Weights of a small mixture-of-experts language model, trained from scratch on English Wikipedia: 5938 steps.
Below are experts of layer 9 (counted from 0) of a mixture-of-experts language model. Rows are named router (the router's row for the expert), down (a neuron's output weights, with its number) and show model dimensions 96-127. Each number is 128 + 32 x the weight over its row's rms, rounded and kept within 0 to 255.
Before each expert's rows: a language model's description of what the expert responds to. This comes from a sample of Wikipedia text that the model never trained on.

# expert 63
Inner vowel pieces. Short letter pieces in the middle of split words, often vowels, like be|a|uty, rest|a|urant, f|al|con, att|end|ance.
router [173 160 116  92 163 174 120  57 124 137 151  97 136 113 145 165 134 147 155  59  92 128 134 106  70 111 135 123 151  81 155  99]
down0 [181 183 146 143  92 136  97 121  54 105 120 133 144 117 117  80 144 148 102 126  92 164  95 119 150 120 134  75 148 136 114 126]
down1 [170 141 162  34  97 138 150 163  86  87  95 124 107 112 100 108 144 114  92 175 146 119 106 107 107 108 132 118 121  67 157 129]
down2 [ 41  94 102 130 123  56 138 182 171 138 151 138 104  73 165 202 126 160  85  96 167 178 153 169 154 125 121 105 124 153  93 132]
down3 [136 111 166  81 141 120 172 132 143 190 100 156 148 101 178 122 105  94 136  92  99 103 166 195 165 128 181  69 123 140 112  97]
down4 [148 120  93 120 122 149 117 117 108 150  90  73 156  81 150 112 118 157 153 114 155  89 118 113 112 105  86 124 129 133 105 121]
down5 [181 174  72  71 138 175 103 109 109 197 146 122 124 160 105 121 141 150 157 114 160 166 182 144 133 123 174 191 171  88 131 150]
down6 [ 71 103  93 198 142 159 122 107  96 115 120 125 105 210  68 183 151 114 100 152 158 115 196 118 120 131 110  67 135  98 129 134]
down7 [152 153 111 109  90 132 173 108 106 152 192 121  81 148 135  98  87 140 132 140 115 105 150  62 155 174  90  74 121 125 116  99]
down8 [148 170 133  86 174 135 113 168 113 194 174 110 148 101 131 162 115 179 131 125 125  65 106 140 152 211 181  50 100  83 112 151]
down9 [100  90 142 119 145  93 158  73 221 132 111 148 121 123 123 122 138 133 135 183 162 150 143 159 102 133 119 132  72 160 131 172]
down10 [199 108 126  57 129 112 148 141 178 129 153 175 106 125 124 156 127 124 141 125 132 114 133 126 111 138 170 131 172  48  81 146]
down11 [113 142 126 195 122  90 116 124  91 145 172 180 148 171 139 139 122 116  87 144  43 126 132 189 124 176 132 162 104 116 113 113]
down12 [147 127 210 121 136 103 172 128 135 131 142 133 103 172  84 175 103  78 125 110 128  86 103 114 126 104 127 104 179 129 124  87]
down13 [154 206  78 122 154 122 210 166 153 134 131 102  81 103  60 157 146 190  98 180  61 114 118 111 135 152 109 138 141 180 157 126]

# expert 58
Second pieces after letter starts. The second piece of a word after a short start like g, p or m, e.g. g-as, G-os-hen, m-ag-azine; also numbers and symbols.
router [ 88 128 138  76 113 135 169 113 161 126 127  89 133 155  88  88 142  75 146 142 131 111 136  74 130 130 158 132 156  61 105  85]
down0 [149 114  78 110 165 140 115 132  98 160 219  82  96 114  89 102 132 108 113 133  82 117  91 145 166 107 101  80  81  93 173 124]
down1 [209  91 133 102 139 111  70 113  94  92 139  85 111 193 145  96 131 151 176 118 184 141 197 123  99 151 107 135 130  98  80 161]
down2 [131  87 195 155 135  74  81 194 137 159 163 128 101 127 126 143 164 112 182 197 186  90 131 138 196 137 127 148 131 160 154 178]
down3 [172 197 173 155 139 154 118 110 168 127 133 189 137  95 125 133  95 105  67 111 120 146 164  90 173 164 155 150 157 139 136 139]
down4 [192 159 106  56 168 123 150  94  82 166 177 125 121 110 139 129 140 115 146 157 111 155 139 128  62 121 125 102 130 127 106 140]
down5 [106 118 176 135 135 139 109  79 107  87 134 176 132 191  86 151 191 151 114 136 152 117 114 188 129 105 152 106 145 118 116 103]
down6 [187 169 126 111 137 138 153  73 138 135  84 185  81  82 114 139 141  72 128 152 143 136 112  98 116 115 212 129 144 120 126 114]
down7 [118 143 135  65 170 162 111 116  65 119 110 217 118 134 154 142 161 111  74 138 167 146 106 176 160 164 156 139 145 103 131 159]
down8 [ 92 187 127  72 186 135 152 127 130 128 135 155 135 138 121 122 140 153 103 148 113 162 170 116 135  81 143 220  94  64  93 140]
down9 [128  99 128 123 121 110  96 103 163 159 122 162 100 163 172 165 108 178 144 195 109 181 124  85 133 189 100 175  84 127 142 151]
down10 [140  98 180 184 144  66 125 161 120  99 105 133 171 180 102 102 143 162  99  85 119  89 131  70 151  90 144  91 150  90 129 157]
down11 [106 127 201 107 138 142 104 169 114 101 120 148 139 121 107 114 162  55 134 191 152 152 167 115 130 132 102 126 157 140 174  95]
down12 [118 122  76  91 128 173 155 104 137  89 123 129 153 156 106  99  99  66  72 118 111 173 107 133  85 145 129 160 131  88 138 138]
down13 [ 96 140 138 179 112  77  80 108 118 119 164 174 134  79 104 173 132 127  56 114 163 166 125 116 141 150 139  95 125 142 113 175]

# expert 51
Personal and saint names. Given names and name pieces of people and saints, like John, William, S|aint, Jer|ry, Wal|ter, and San and Mount in places.
router [125 122 142 179  96 140 165  79 109 126 141 132 158  64  76 143  86 106 104 103 183  84 119 153 131  92  68 147 178  82 137 179]
down0 [150 162 143 109 192 116 140  88 134 136 112 164 148  94 120 130 128 103  63 132  85 163 210  95 105 126 161  89 127  96  76 127]
down1 [128 150  56  75 120  69  60 171 147  93 152 118 152 128  86 142  82  90 162 113 145 150  59  87 119 152 136 153 117  93 104 150]
down2 [140  81 152 144 127  87 167 112  68 132 134 124 156 189  83 145 154 100 100 141 178 130  88 107 125 136 105 151 143  74 136 124]
down3 [171 177 148 177  96 187 219 165  72 159 111 144 104 156 140 175 141 138 135 116  75  93  87 134 155 142 125 127 156 100 138 155]
down4 [138 126 155  86 159 132 148  95 128 111 170  64 125  99 164 188  66 170 131  98 180 122 107 103 108  95 116 153  81 138  98 125]
down5 [141 146 155 142 161 150 176  69  89 151 118 147 149 119  96  75 187  28 102 149 114 118  42 176 136 136 140 145 150 112 103  78]
down6 [181 101 217 177 104 107 120 131 144 130 149 119  90 101 167 106  67 143 119 159 147 102 125 138 159 166 118 198 118  74 142 165]
down7 [ 85 101  98 134 132 123 151  86 126 172 134 102 154 134 138  89 127 108  84 159 155 137 100 134 145 114  98 129 154 131 160 152]
down8 [100 128 116 130 150  72 139 138 110 104  70 152 169 109 110 155 103 162 116 160 114 138 139 113 148  32 105  98 125 153 135 132]
down9 [137 101 105 169 161 199 143 102  93 109 101 138  91  59 105 132 160 133  84  94 127 103 173 118 178 126  97 143 150  89 135 143]
down10 [155 105 131 137  91 156 140  99 124 126 105 148 105 198 101 181  96 103 121 126 124 108 116 128  77 135 122  85  89 146 130 120]
down11 [108 111 145 133 119 150 128  91 186 133  97 124 114  24 158  81 113 113 144 166 133 158 140 120 104 138  85  65 122 109  78 130]
down12 [199 156 147 133 111 145 145 150 151  54  74 120 148  89 170 190 122 167 181 160 105 113 130  98 118 118  82 169 151 109 132 137]
down13 [ 77 125 143  94 154 187  99  74 119 120 132 129 106  83  82 144 109 150  96 134  79 184 114  66 128 129 128  49 159 101 133 154]